config.yaml
d_expert: 288
positions: "rope"
decay_shape: "pow"
doc_mask: true
Below are experts of layer 4 (counted from 0) of a mixture-of-experts language model. Rows are named router (the router's row for the expert), down (a neuron's output weights, with its number) and show model dimensions 80-159. Each number is 500 + 25 x the weight over its row's rms, rounded and kept within 0 to 999. Numbers have three digits each.
Before each expert's rows: a language model's description of what the expert responds to. This comes from a sample of Wikipedia text that the model never trained on.

# expert 8
What it handles: Section heading words. Words inside == section headings such as career, Early years, Development, record, plus See, table separator rows and the first table cells.
router:528504491515471478463497497545494494567475549518479456500490467492482505523469498527536452527505539487493479504497494528523456540472475471510510489482496471469495510480493474483504554498510492479515516508467490502503499488461514522525502480
down0:521535476468511526512471512513532547458488506523501516469459464526486479460522544498510475474475499505514484462511528501510493513504569550477533505505517511508464516524516544486462502476528527486507465511487541524493519493518509503499513539
down1:522475510457505536527499485525498513462505514526524512476519523487483479486499484495474494492511509467483490508513488484494481517503487489502512473498500531489522540503502502505479499480500494523535480502559502511508525446476502497484494465
down2:498567530551484489448515493491558516504530522503479525502494460462500460502501505461532482524494536515514507508488456496533481524508540513501463468498526495531484533482508501463499523478480524551475451544492527516513465489496487485508485517
down3:574538449497501484503485459566508510496480511477521524455479500523534475455525503437517515471482481503540520448485460537469508518519511511457474497498460527478494484522490474483429528494536498499522500471513515560526494502487501447520473488
down4:528535430515509538486488508537500452549487498512473499468455500470501523499511484519494492493482524530454472521490526490480491492474489497505515490527530479521468497485512516548492475494508462496438507512506531517527468537475495527473507516
down5:506520444492525569500466537512452474500473533498512525491495542467489500509496506517498504488484498466492484528492490500478479511524461514497504478508489510518494484565470473525459466501495496515468523497490525489489512467500532463481526547
down6:528473496524485467487505454487501514514506514477469481517489470519486489523519490489480481486529523486524516465515483504474470492496482515563480514529510510512488517461550505447496502516511526481534512474493574522453508495571456536485541530
down7:500542499490549535501485462505547530521468503483470487497505497490500497496544495506527518494500487487516545509453498539541478495506526493510495541521466491510509481502496505488502511512512534513480553494484497541467493469513520515527529477
down8:458546504500522497522488480511526522417488481515522467557526496467490474499502494476503487524515463509517505490489498543462549463510417532503476502445478481456527496504515534527518458498505486512494482487503565517522518539495500498509498478
down9:471457532503522502501465482540526505511520529534465512470496506482570477489490486517507537510501514518465462511523522506511539506448469541504464512508474506433479490491470500508479493533451482490528467489447516468468470515487513509491516514
down10:494517481438487544513499498508515522567520539507515467518502545522502506483519456527477477472546516493487447477501521532483487531485477449454490493505533503533509524489498503538542534501493483502473535524514560480472508482540510503490500468
down11:492533502494520511499509525476536480534547488506542509502505487511530474484533514475512484507465569512502490502485463480466501518472545509530520486525511455516504491502486518505511521509540464495521526503521550511503512480514497482493503520
down12:506496466517484487523528519471515501517553531531506498459511490520532521502521525535520528500491496488493508460472534506529488458515488486495439514503533508511516551496446498493485487491494487477529461455479489481462481461513558474512520514
down13:493470535501507485547486473517492526491490559518467512509473508504509523452478517489499485500471495510494476521522526521491459519502466537521522481504521479525473518503496531486487496455508525482492491502500478499484502535479490513516479476
down14:537439539495493446497520478528508500531469481477481505534514514501492504512474461483506478531494538489492511528481450443464474464526495511537495499507522501471517496511491553529517554529533464537509506490504477468506489507492486495506504541
down15:494500469515517441508526490505506500486487518489489503519475488528494501492507550485479507512456482481527458481491481494461494476474509512544501510535510532509501517507529498512512501477489508534476466553476501518543540516508534485491544518
down16:477531510482471503486501502501508498493459506501510498478509510492532525503493554528504505474543519499460454506468511497532501509512493498533464513484503509550485501446496488488510511509528500538535509544519474485467518579487533477476477484
down17:511465458514494507491504510487486471560539494524493465485512523511496499490479475476501520528471489551446498527465467491527523507463500437463506458504508480518534502482485509529527507537552496539488486498515502452508458465514510519503512500
down18:500513525532497500525498484475512517476447509499489534503525515499490491544526512533517461518506487484498502481519529486465462471529476541499487509523507439464499494536484542514456477508471507496495507525523527470462516489488535479498511495
down19:582503514534503502516453557493498493506509500534498502506490483525534501507522437503495471483512521491502507505547483491531522466491459505471515497513475490528516466461505541460536546476538495471496523519494480478524484536494493504466487521
down20:562532480536550537567505507500522486490493531481526515478542469479520542494484502472477510501498523477510525537500479509492509508443499512476479513499492516471509495520518451486488537500462548503455494510509476489467463469506509489495505493
down21:518488475481488466483519479470487506527459520507508512507493468492516460532529500529516512530512522446553519479476528482498464510529483509568499492483490508446471491500500487503535497499477462479492466494508491551488518495543516492522513522
down22:517514514471489504492458503512476490539549491547472465471522550521497506452502514509507496507485487530500490494491498502467524506487474542415505489508480497458522464493522494514517494465518486445450479542499478522503496496497479468489497484
down23:521505521529502539484522531495502533492469484451509476478483488530484519527558423469536539523501510489488486510483496563506466499485444498502537522479487475439501494538502517493526505482491474533499502487497524505492563507504490496488504466
down24:489505497483521504521462500490532541495507510463495525512473522536537521491501545548524554524497503535508526477477505481502481483513489480443483541505515492532521484519531522492473496491449490503510490481556508471512490559529534490498506516
down25:544489493497480491446512494524498480517503449496491469505542468545495503489500461533501508525576514494510524515501511520501531487463484491534533485468523510495484498538461496533484489448488503486505483465493512477478514524515459477510503515
down26:504506520466536464488489477523488567511454473508492503504508504522459501469498500524536497514544502497523518514505479516550501475505495525487468521496478516485555492507535452493511449517505428491491523487474467495527468511487479505474478592
down27:499528517551517499471508572497500499546538473480491439489470515480516510512488518479493513526519521496522490495502511552542515537515497529510490490483481473503543510521493454493528506483493517492459482530490493504467500539517537526508474480
down28:448484458562503522516508501529481497460492538537534530542516509502459465497476508517473469518539527489499494537518507489479535526480486555521515484488552474532541478492504515465480532455484483473497498503497500470456535535488459523512500496
down29:483443503549493505528488516486483499469543485487458482494483478536539496495557469512476522470507510510524446489470478515468517508477516499502507510517460510501517484529484547473484547488502502520489498490468514542476500516487513493509506519
down30:523460480467491532529485486499493473496467545524527542472474517510486482501506502485459497522505494477519479489498526533472526511546532488527507532497519452496503483472463481521478525496498519517529452507466486520495549515486481465492483481
down31:441512504464475483464557487486504497487510501466509500508480522481521477481466525525504464510494485525499497487483530493461511468480503485491468538526518485556460476484471513530510489505524542476526516488456534493593496497491509470492540451
down32:503505498484554491496482470515480563459512469503496487488497434528455529470502516460497507440502496521473481516556455496472512478493463511512464514505487494508466504511484528484530501492456537524510524513503485527462527502538511476518519513
down33:466506534505518491500530488527509499517559451483529463460499493515509506504506509493509528522466530497522497534501493522491448544501480465477503481474493546550506506490534491508463505529499490482511508480509493519558501458472508503497519517
down34:520473517512496524490504506481456479492529503535532507491483519499474501455490464490513532531504507507484467500526515494503467478498448512502505515486480447503496504537464526437469476457543472494490485512499474509507560493491521479512509474
down35:501502510504514493472438512505534491500469508497489524473523547474510533505483521547535473522494463489509487463497469514505491517449484493540505515459508503494552461531534501522516531463455487544514491499504522529517516462529491474496466470
down36:523482485453459523500497490510510485540522518503531513479482515486496493480472489457471560487552495536469481456493504502512526490477504483473530496469516493504491489507531500497484478529511522492510536492504505493457518511522494485515497461
down37:502511481540480484525493475492457538521530521461472475499515464474510493486527519479483515563505479513518508509500493518502545515518459512458465522505500477497503504507530487484495556469528475483522539475508511537536460505477483500488482477
down38:530480496494520516460505500512500468475511469469520515490540520493513530495451521561488499542460487535498559523505485466520499506531474567488500499451496539531504489546512508512489499520530523460521540457553526539511474510463502497509468468
down39:478474546587499487475518527507496509495520505502528510514488532514478515493521521519489512485492506505504524486522445504540473474496497486475522521524522493479524512521508519481516528524507550485482497521500507460490531474503480516494456508
down40:510530518483492491543531485543547523468501499523495485428516511491527512511471513453546530536530508476514501451535478484514476514509495490480479471498503485437503549538506486506488551499502497497523520538486469490474527471502489512511504497
down41:499521482506490461528468478507529502499468523469517490531505472519471463517508482442518503491520480485515506506482531496488475541493515514500507432470494493456494501513535452471520490507545490483529545517489513490539527482503501493481515489
down42:513504450481506511449504506477504513532493538502485531453479483483504480498486513477472529437528492500506505439511518530438533528498457490520499485460509507520452494504514449492515489446481538523514515452511522486489527491473524490553494516
down43:536515523494501496520508460496469491474535531473523520479511501496502463505508509440512538475493515520517474496535533468545503495475465516500491470515521506485445511488519467479502527517491488512512509483492514513501483443515513526561495473
down44:497489488511514550460505511496488496529504491521479505510479548473497487512483486489466452508513491493484523550511477553529496522455522504514530499533490493491492521511501506511479516477489516535515519488512471485504467453529479509497551480
down45:529534508461458564522495476481500503511474524493488452473454537502509535520465506505490507512499512505487489517497512475501505497466523489497507524484511548548510503534481516533469470508520496509516483495541498481489497506511519513443534452
down46:509465472535485486464528500509538539534522451473474506463503542463493503534554427510531526488501514540511490487479495501527457491541472487466501460483474517460527470534563523493489500500498506517449523524492506504501506495508530513462471458
down47:533503490497527496477494474515515507537467484519483523475467479470506529521507506511498441472505503542488513528552504508542562523521469506497461474472478542494503532535510475495508508447455462531497530478503522487489477533528474521522448513
down48:503482468541510537477515493542501503536498494521512537506512495514487526473452518517458491515495468511508513464519515491491528478540483510472514540472557445499463562504524496515474469509518491431512500486478507493513452507481501514501490483
down49:518526483481525567499512503534452546496480523484490497495524482461484485517504541493475453528440523458488516537500507442477520531485510492503510481491490473497478511455496508531503491460495486506496489508482537474494485490523474525500497514
down50:494496473550484476465443514515492546516506517520517488497552520479472501504475468485508493528494459475453525512531465477518472519524459501475477508523541481453522477496516463462480514515520514521521501522480516483502535501498512457516499493
down51:451504500486494473521505510459499463476476508487473517525484486441523500482470493509549509490477493476508508485520517529475506475492524499503515504472506538477494552463458479528495484545498531526478497472477515534489489422533538505512509518
down52:531492518509511481468543550543482513500501483510498458498522509463533460481477505466500524499511521527506487493477475471494493475521513471520505534490518495511510516560491494505486439505502505478549513509437475471518509484534486495477497482
down53:453495536469495493507517496474510460508465503503469543515479517494510548525478510514477486454525511497496483526518488526521480496483500507504525512477508504526520530437464539534527504500479512451504461517477510507490477475523508504482500514
down54:463528449516539462500476520539487522498537557530523472500441473526452506512498507466464514540542484477523484480503482489491514506497533458523512534477530530464515555520505515449527478461470502510553528536519510510469512504507498484531477538

# expert 11
What it handles: Past participles after was. Verbs and nouns following The, was or a name, such as built, received, published, became, winner, often in history or biography sentences.
router:512498488562500470486482468521486503511504550533491497511498472487508502528486491494548460520529526533486495474506471475489478554470498504459506461453454464462472492475480504488518527507484495516509512473459525517526489445483529545521526477
down0:496535485472526501548467523511556499481484496496509466513480475543505474456531535488489518487462509506537501455507537507516495524510543520518504532475542522502499527521501504509494492487524459518516501504478530499500503488524487508546535580
down1:518492490459491493528502519515535520513523518498538548520511467506511502464498506491481528517474523491503529524505533521510493506509444500488500509528505541475515494478534489477487507528501491534529473521543524496525468446487496485464512479
down2:456533539491481499489512486522498542482517511506504483506488526492467484507451462531557551501491552521520475518447483464534463524495523474499487467550519480502473462493474480506538508478524514542479462521544492533498538495499507495486482530
down3:518504496487521500517460485513526500497488509534474533448534538511486497493556538474488497459478499563514481496508489499515522495530504532520477483544447508498502513521476497475480520459510504497522496441458484531520476529502508492509452497
down4:516560442521517507524419503482490483534514467515479519498492467510498479508490485499547475517509535536487494539538503487454505506501494501488492491474545493483454549461542525533513499488500519485455486500548489487505482454491525500502483540
down5:483491514468522511508460490485471489527470501468508506485527499471476468516459512480549486532496508487500510536517509520479507504525532483509525519499513536479506517540515496497509462519502495498477477522513510482537480478508485467462478518
down6:561495490498465489493544438456477499508531515459487523490519521505492493547519534488487511470475489498509500475514507475475514495477488521507494513530462530487525493454496498462500433535463529504508476480468547546459512494540478469448497480
down7:484540534508514482483505467544523503526480477502493499516491474492467471479525531517509509491498501533501533515461502476537514518467516482500488478526535467528545480514542525488479545493529467518486537491507506578476468486517504542528473496
down8:526483485472495534474547505500512542472496490520469513540504483480487488495490501469446438492497435517517505461514495521501503491492443505482465511449476424470516487507542495503491514505496503503537519511523568498491484526520514524486488518
down9:500482498523530542512502487545539523498489522501480541487476551468474472489488503492505552498496534487495525521520510491493507517476500535496494519537508488441482544493466495494524486504487486507530505500486500468459491480472531543489519535
down10:532504528467480556519471547500526508519492523517557447516524510478493531469538503499551474474544478533476501462501524512515500533483515440441522451507562487493469498469502517518516508490525492537441510503531538474480521484504488501507478475
down11:522526483487512502495490492461546452564499482516550489497475474498474517487513524510491542488493549470520488490521462497487516490469510478487504491502509491503502497495514543506477522492523494518508512485481519511510524437502513494514535498
down12:461548494535485460516502489488500505531520522519520442483516509513552486483534540509494517523503549475431472510484503488483472509532500507528457503475481521557484553469503505459479519460508498473536511459515506510479480514517546491499560477
down13:505461465501478487559505504499514509510557559480503454495501557463467510485489490497502518518498508476473468516490574503513471482513512514499492467510474505512478461505473522471482486495501477481508509503483461504500487524534440526521506488
down14:488471505548519458476476504524491520486500469479457491552529466495502492495507488497525470506479536492563474541506486441484506463516460533526472498534515522487517490506474489480527531507486477529529503494494464477484484553555530487509535517
down15:506498501507507469490524509502534500475489502443484494495479488484482527497526517497446543529478505497520463451473477487520480460521510525571510496534484540510530497470540480520499498486489515487504501559476476473495532499518498490464502511
down16:501553520480490517515505515502482476524478485484515541461500468525503545482479525507509530452529497493450455480474545495504523495526445482527486474477498496533498496466514497506512565494500505513489503504518487460491518518460511504490490479
down17:490494508510511541540523529556463502560493548542517464471491486505482498485471512490513506465538491493461478564471469501467477518524473505463518492537489499521487500532489496480486505506513516553491445490472530452480446497554508522496543525
down18:522481554528505510529508504475501519510476477491540530520540510513500524527487542520463467534461505494483481516531484438465452447482467470466449531512509480472530465538466487498492478501468545499518513553503495429477480502541538503444500500
down19:499481508510524528475529515543501523490482484517516506537487514516518558544484441512541502519531502499492577498550483478510465477501486506476526537523494482526518493484518549487499508477507515483487484499513486542535481505517487535491505529
down20:579508501516486532519488513506504511457483515494522516467506507460530530504469528468493487475522513467502551509492501521503503537437502489483499499525505512515519495524488462485486513493488478533473502499458488452483501525507507503511518515
down21:501517483497482510540526487513489515489455535546502507464507504493507463553508535520528496491454534470542542551528497485505481507524507500559486482517516505458495527504488501508499485478490437496512544521506509543474508482485481548503500561
down22:511487510445493514533469494512457496522527492491502449536501546533450518490484488508491496500538496484508462470490504505487533533542471499450500508495532497512492472500507502500494458491506445474445434511540493497522507497522497454483495484
down23:480519537532506538464499538467499541489515492493462473484485506545546480499501467475510478512481517495513503538475477527531496471510469505497522510521462485459476515521504534505491499505469500550472477451498492508471499497513532494499508533
down24:466498472454531502526466494538522479495476524493476501534485526520518493493529521534491528525537481515491509476468518486496477496487496430493485537521474494521475543504554481518502483478460508484495501506552503498539516530526494510484515521
down25:514487482461513530495500475486485495508530426503487454516486508530474483466506521470507521494538499499493514527508492549514521543536498513470508475496494530487470470497504537522498505469494450495507542464471504519514512476518475446473470518
down26:496489539510522478485473470545515539497444448450474486459516527542495504454481498532541487535563535520511510535499484463515526472525507492478498514478496516473497490522531458527465495527508486509488497479530469489545513480476506530492463559
down27:512524515570529500511465480534521517515510521484502465509461549492508470500537527510493517516465526508501512486489495514570502518504493496521490478515489511484525488500486467467539471484509472520491483540493541559479488468474562499517488536
down28:480467487551492526513544473519483495487463537549487506513512494516479479489482453525521490508504507511476539512506489489533499505481514499443543500505523523525557507487489494524504488485500551502482498514533497519504496510496482525488524518
down29:494464533481466529506486494501502452508488504506475489492462489524487492543503488495464491486478508495530429501503490505493520484486519501524498482499453489507507518525526545470505483510503496540490494497522486542445445516460489458527485532
down30:493518464528533508510502462523464492486472526501520484510467525477481516460533480487499519524494541508516487511530545514488529521544522509563521499489489496519519496468477465497507497537485528540522491463469454544493489502453497482469473521
down31:480526480480499466461529510479537498529497503454497483484510512507524485487523493483522503486499476528517475492471522506467530510481526493497467479462487495470517499490464503502460512499516530478488478517502524542511541521479489491456526457
down32:495526508467507482484508503528445572518471514531500503492500435494487485525506502482495477509476504467542454498537499490488462514448477503499480514515505496476477507519490515504475496527458486525482490524550508513451503489499507505500515508
down33:478509526477512499478478465502497462498506471502537475488497506493484532491510504491486554522501543491503501491508518529493492534524515482501530492484507519481500513470457513484486441559509496483520516460499486519496538447471501505498510502
down34:531510531509490537476483497486474488497469490545516523468467516520504518467472492545470515471490511521500456501499489501515490501498413508477504504495472471491509465494484527440512472485485473513486489511508508457486535471505518506454499442
down35:486512488519488481514459469477519489504493510463498511467523518507493507491479485525475489477460508515517483446478468483495501478433476536552475527468508503518508496527519487494479505480468479539511480518486507511502495467465517483469457511
down36:527506492438485523512514511526532475535486505519511503462474531469476500467491506525452527486543476507468452481484531506508501489488509473511535513462521529481508499483500500536507505467518504499514517513528478497476518541485484485534504466
down37:500530484527512518512528438529489503489549551466527452512497494506495492507529506478491517540497474485513469487552486516494520485526464518474489499486526492484508504509505499496465510519505477503525515502484512522524487518485514478479484473
down38:491479506492505501470539479492495494497483480496479503515531507489552493485428485563457538521518515542461552488544511455484514513486484500490496482494520511536529530528510486481501552511521503482505521484501529551500477512453518498500481524
down39:465496514562520454461540499461499497457547497533483489477513500512499484474490483507514461494482511490540495509502484494520489482483488499486502519518504508467487498496522518475529514524481533507508509499483484479497522471523481553449500474
down40:527520487467487486501496488521550525475521511496503501450488499526496495551539507521509526481481532492521506481515525463540480483466504518508460518492518492478525528534511503495519533501483484478509512513535486509455514464541477507473513488
down41:534522501512484455507477433494548521517490513491496508494499508487494442526498533503466489482462481517506495492484455451496496498474484494517468478489467466487501487498541466453504497507522480443546509480493505509538486506498505509459507479
down42:485496505490487467508460525518463537483498517458485520464512522481519517504488529521496495458526504510544495465494490512444530509482490511541488493504507473495512531505503439488540549488537515510508492475499493467441540454489522511503499528
down43:538505531516467497491522478487508511497504556515499527476477527477513481469476493460527554485484532505464479500527533488519481499481464492481496479534502489505470511490492492499513490519525514527528514492495520497517480462504510516553515507
down44:507477501489512515459511490512489541554504495544484501499498543503495484528496503486474451498468502522502518512538484509501506499482497503534483492511500488464469543502474515488505492455490471516509505482546503476537503425518486539489518503
down45:525490455522533548487483510511464488512477502461501483491493510527514505517491502481490463494509495514502487503494528488459490484433519494506482521469537525500529459569515521508474467510519483514486533485482473499494484449505505520472555487
down46:517502522502482511474524494502533527498520460475487480515488552519489455546514481499510530508514493550495519503472482519508511486551483514493488496497477502464501491477490539519504507520526519508505494547471535515553485503508548468440465475
down47:529518461519475464454461489510515521474465510496497492475490479503510466543491496526514448511512516507520510475528529503549448486465497509495487511483444511496491487558529489563536471478488490512499494494506512534498498544511476500497473499
down48:507482455507463483493503506551495482476519506490508538483493472462491502473482488505464530503507485521486530494493529510489488469506476519489504525475524499494507497500479468513503504507525497462537527496481501507524494538493507512492468542
down49:483506469498495500511517499512502539553477513465507470545511504508467551508493516494500476516461523491488524523511518478460480538530507534499521488489520526511488511454513495517479497496515479484498482493503525517531499517562527469467483495
down50:480506473511494504549488552462500501486489508468537543542514528492472519470447512494504520498509480456455522494483446489505532538468511485517490507539516502512491490476481505515491527527519516483459521511519513468441555473499551473477518462
down51:450503491494507471549490552487496510491444489495514505493504523482546514488494548486562522484509504475495534476500493533475504474465519483497525533476499490518521493465467474489518508526431454527537503494453523523484483489506510467520557507
down52:526496502498500479499545515446458495479522492514527480486521491459528473466468510500506520492508525534471489542486506468467515498506510533521472548486475537498500495523517528509464471545518497540520481500426449494506497490497480466490492479
down53:500495520451489456473533457534572486498427510478461547518505517511505555503492535491469469452532493469492539535548470554557501484500502548498515503479439489492488477462528503542516505455568503473522488497512531475502480497508500503510473501
down54:512523482473508470481538517492504513535509555494482474504510503506464483556514538474474481547508503464538480488514497459516501506522530450430527493504523499449492511505558512513505451518525498509530501497487516503493487466534512525508515526

# expert 7
What it handles: Decimal coordinate digits. First digit after the decimal point in decimal coordinates like 25.11°W, plus possessives like their, his and direction adjectives such as southern, northern.
router:501526492535450456493480445526493516516469570552471482474504490500487505526493489549487477513508527515518499482480461507528477524476465469458470531449482479471492463496483509513531504486539461491485471476468513465520514461483504551532473484
down0:495528478495502480540435521489563493488494495496506470486487510544530493449541542479514470489490512543545492470512497467535471524507533519523479519499513510569456495520513529519483496482515481517524482520466520475519509494511524505513528560
down1:539490536455501504529531500532501518487523527518511500509497485504486488422479512500486539503541515498516509488505496544527460530517464492496487471512508532488480527504508449483501516498517507489518487505506500468538469483485494501491505499
down2:447548510505486475440487522501502508471538518517567480508454521515506468542467493477550527499506540511487488487529501490500493506494503509519495481553510511538460506488457508518501509462502545495494515526507462495537496476518491485490447520
down3:529544508482510488493462479521511522493507513463497526468524556491439473499513508456440470503460475519471458508486509518542496522528539509485476534499503506474496459513487448480504547486533515478530478462494487513519446509472520463553476487
down4:462488470534512527471456521481500470493488453494514513456481510504506532502492492521490487473502522530484440507519495506495475492479495493550531499467490530493469480445504522506503515504504483505468523508526501527502482503514493519517488478
down5:518492437496489514486456504495472472515436537431497499497504527463475547527453533489518503506514480512505562536500496507521465525533463482492504508485471507519491507554519499506478488552512463495467491469493513524514508493515488488468445526
down6:506506492486483511523539453459502525496541489462488498524506525559519541487495547502466495521519486536515479448470513492419487512475525481533485529499500480510506484535527497449484500484495509458482508505492540542470516510554441465498522507
down7:509549491486526517490497447518513542456460537486496499523509462506514492481538544453480497526482525468508553501477514490515466510483525536508487542521505523474517493522517493516490549523542492514487539490511489568472504522495485535515498489
down8:510495514470478474523498514508526495470482517527462508551521534485480498484504517446478505529493509466500543477469489537525543474505458476471495526457500468469495496515529518511515509488501501497515484484500550510498492537523509505501487514
down9:503510515527499475503486490524475505524527470507503467513506511490545514514485438504478493498502535473505509499491502480472478503445486517476496479513522501488490473567487486499542518497488468505525490486497520510488512535497506473499506490
down10:528512505432508516518509480537484505502541522523549467519517493530521506455505477520489470515511501510475480435528498489504489504492516475464538478528557484508498538464476538492514514504515557500484485518541497509471496487509462527488509501
down11:558522498509533540474506503484540447521554519537550537534500465527508499511502500505526503486496561487473463486525495480486470493508502501533515477471538430488505528511494488460489521511532547483504487504482512485503536462526456523513527495
down12:460519473528468469507529469481508511540525518544531507490518491515486484489495529527503498526499494472506504496494466482517454515491502492509476515479542528523493539479513503494502517519508491450498490481497470515475477506569514491518531430
down13:456488524497464450556468459540480536489565522469466494508496582487515499483513473470520503485501550486446504544490549474531480506490499525494506450530503493497508555485515497497483495488504515496530516485521532526516509519484464519520482521
down14:484482506523486421470515486497523485536486486442470491514502513498469472489504482487486509523485497510489505503472485476481442463502464533534477515517483516502508514513494517488531509502523451519527502465541514476509494497539486517495509510
down15:503482465510472447466534501497518498488485531481476515554483523501480474511510509504488539513487475509522503494495525479494524479517510534520516485503519518513521499502526498488499505528441530476478461534490470496524505492477530465471507508
down16:508537515512551534444460506491509495488469498505481507455517483494533494460481519501486524436510489524468423510507540484498499452524448499531469464491464498533508432473512500495506558492505496511506492513463485511478520520473538496475496455
down17:526484469474507551514503517514468437580516516508567505492499501484505510507453508507476505502545484522512472519496507486563511480505476488499508523507500488509521500473451463483494522524511514504498487510470500494496467464474516520503490515
down18:499461550493503523476499480444491521490482527509536539496539527480452518535516518492464479565487524506499525537483491467469479489487494516486453511507523467477493398534502502481504489494465522502527504504499525446479514507500507488496489520
down19:506482529503529487525494530569506533540499476518522493496492526482546561480504451525497483506458523537494533533527489515495499500545461527471545493506511514554533498490494514500502518496485514475475513514459478522528480516512513475505528496
down20:529542524516504502531496507504483498499523520499521530482555457486561475505475503498485533506527539472503480516526505495502492512453505519506475501469465513497545491537510499509439498479477482492471481492503492470474475494511528476493486463
down21:510521491486493473535495467522483480523478511561464515500516487470488470529547530531479527508486522454529499526519507482522502494497491501589478473489503519453481508471523509467517496500468479487495517507524509525468475469474534502536476495
down22:520485491474504479531444489503503507543475528520496455478511532490479471467495491506480492522503461507511504512461496512486508519523489554462525476492481498491525472482514527507513507463493477490477478506512484500489493497513479481510505482
down23:515497555515521534469531546494514518516466496482519495496492480506469537471507468512503521502523536469471474487490513559490452499488474478502522515513513462475510486485486493478531545520474484524465524513482449517496514505534511514514524509
down24:463521512486518527528501537508495488506508471513492492516471528549488503486514540509529479478501519501523511506496482485497452482489520432465496501488464502589503463507511499479509521501497501487524477498519518489505515506524492462479522547
down25:508528490458500464502477497488485521546537448482435480518539514508493514459508479504549525517524509507509501539523504555497510539500475490493492489477483509486509480502495467512546467495489503507586509511533476501516501458477467528492484531
down26:526527531517495480519483453496514544521444475515494516495508557494478497466479510512534522480573503504510512529497486499527532518526499503495494510465495512461527459503513488462483494534513500480487510473467507447541470498497499548468463549
down27:507527496522542514515506544486533545531471535504505480520456558467530459497478553469461505507494505505470507513515465499541528520518485501507493457530490521496489476491475503536529460475520462476448499542472549517494529519498533520502500487
down28:504536517486494455536503515541515500471492513490500505460474527497480504472437509507495527511514498500500528526512474458504515518459505530508519513486536519544527459434483485539505482455479488501456466521481503497484538508475490529523487527
down29:481465500502493495455476528478497456463516515498500517474522499489502457528508449471495480479500549498465453501514510492480522513459482521524496506480479463511485464566506538489476490448457520520489495513484502521472460518472483466524452462
down30:509522532509536499557447482511502485514475549492525466468506509477496481472479499497479508517531528494520491506512532507526478480550531506515519477501505478518469477496507515524456532534503478480481521497457484546474517475472479495521480516
down31:458505477469505512491487494486478495511487501493460535463481537511498504475500509533496473481519501492498508509501494524518531508476512483508466486520470520509501520474478504520527502468529510486470502567519549458530517530505544483497496496
down32:503504505510492484470482487502462530509498488511465524498505458497466473491487496481507466454474517499495459506534476451484501500487482538528484546519488542511476481496472506502486510507511504534540501497516458546490517529516542480498499530
down33:504498522506428502493548491522504526478494498508504482487493487506512532491481525491468509509493514471503482511462488510481463519506479480519496505483511539541487456486487466458510496534529547495500500467504485471508537451555530490495497571
down34:497514526515529454501492506472509473517478486531554538428486504501463523462493531508467492516499501532542464510474513482475510475467454526527472461505506490514514488498499505480493458509499478472461468492488527480494521495456486497469546443
down35:486519531515478483453438475516477508527506511521545529491535542477552535510500497523527497498515504476519476479497546484494529546428495513527458503520541515523523453529512482552540511471511474506501475504520512527508494467501517513483482494
down36:504499521440483525491490454532501458529499520539521436470473469479521481481495470477487502496538465501507483461519518505491481523487527516499525484502490547489482502477538494555476477490491492504530511486461469508498528513470510498508468520
down37:492479502551465486538530448450470506512534490445478461505551473478459508447517525526481558525532481466476478515483532520499523509504501525485496531487540505472522567466496536517502512519496495474543502489566502575505510509475478512472506492
down38:501469484458503551501538482533465469468506500537531519482536514450522493491486513518515556491489491521490486471495495495566503494505505530512479468491500541481514504554520491497438537528562540460529514464516511512566492526475540492476483513
down39:444491549572482508466519518503502505513514468481497490463521497506478503505507509513482528491496492537475478471504487507506473467498482490501514529536529509516486464506524527464496506510474529501529505519511526479487535465534503527474484460
down40:532518485529500427542530493522501529502502478503523494453503502513513502532520500488476547494502488451498496475499509463519494488527510477523519536485526531436459541535509502451505514533511513498558515498551494526423537445577449507500498489
down41:493507518518474441527505480521494506490478488465535489500504501515511438491546535486485512514468475514486495515485488466507478472465548476503477495531502507477500496562545451513501527527548530468551482496454518498530505489490503493501482484
down42:477495475503537476471470465444448544545501545479486536503505478478534471483510519498488508473505473497539508486475512516511506509475472508508466532542522475504492519485505466498500493517477505503512515511465495483521565461523554495544465532
down43:527460526486489490476521470499483457476488534481501499496481481472468487472489528456512515507488467483517473501561531466536482517510472520491480484523511519518450538489480450497500545509484486515511483508465525505502500465558520528519491489
down44:476484505494514524456526514503478531514533492506501531484481543520496482536461493498483456505485514517482490509558466534483502506465508512489519516503517501487538529532531531498514510508466473512471476504526510501525509459549510527486540488
down45:549510487487479516475477474520496469501498532501518461486454515529512508472501522509493516521499498508540517473486485471496497501477512471536492515503505507518506473529488550511482480499514491550503503494518483508488483515482525521481532493
down46:509509448522479521484524516536521542508506439457513516461474545465536514523534450447531542463517478527495503486433525499501471523529491517512470487520433505464514519518545519537529561518494492515521542522513504509520513487480514487463485495
down47:501498486499499515480499489537518505510485512519511460521480501517513500488480514490507454475533530513517510510522482522523513497510494478496470492456495540478490514563490489487484511453500478531469528478479484476474497519525481486517501518
down48:539484490554483491524525481508491494495519483541485553460523482488473509486495548518435498488521504543519462495527468504505524453533442492466442522503478458468479480463489508494497523503512461482529532470461527516496511497463524511505490509
down49:551499489473474504490492486516484498518512499493468490535501478502480570471524483506521474510471533477483521503450584460456521516534506486554448510482515500482486526470478518511487528500450463472492505478465542513509500519531502530481474505
down50:513521474519513475498510490523489491464508528470526487527543484473486483522502478457487481506469496455502508480515482509506521512514525495514480506495525489505469443481476498508504502525522516476481532511487514513484510481499476467513487505
down51:510483510517468474538488535470499507526473490504468521536488504487510510478472529486529512487492478567510543485529490535435524531481553524490518513537535500501487526473449485543502498512482517502491487463467523498505494468538506477530556521
down52:530468512492537489490512469502478502484495515486522527536508471500478522488513491501495493531535523506522477483488513488505534481499512524513515532506443494514497463518482489510486464542499468501503484516436484521493493463523487492496527507
down53:505503565449508475486493507494506429495480476507470495506501526507563515500458498522503439513545498503477490499504470542517499487494498516514502522449475512470518495480482526513500497484570491450494524498502505506476477493502479507472494480
down54:521538458501534488500513537496514535539509524485499473531466504519524496523523502475471461544515461488565490512494533507476492521532554439482539520492543550487479518510536513493502492500503493483526517545470537508480472478546488525529484541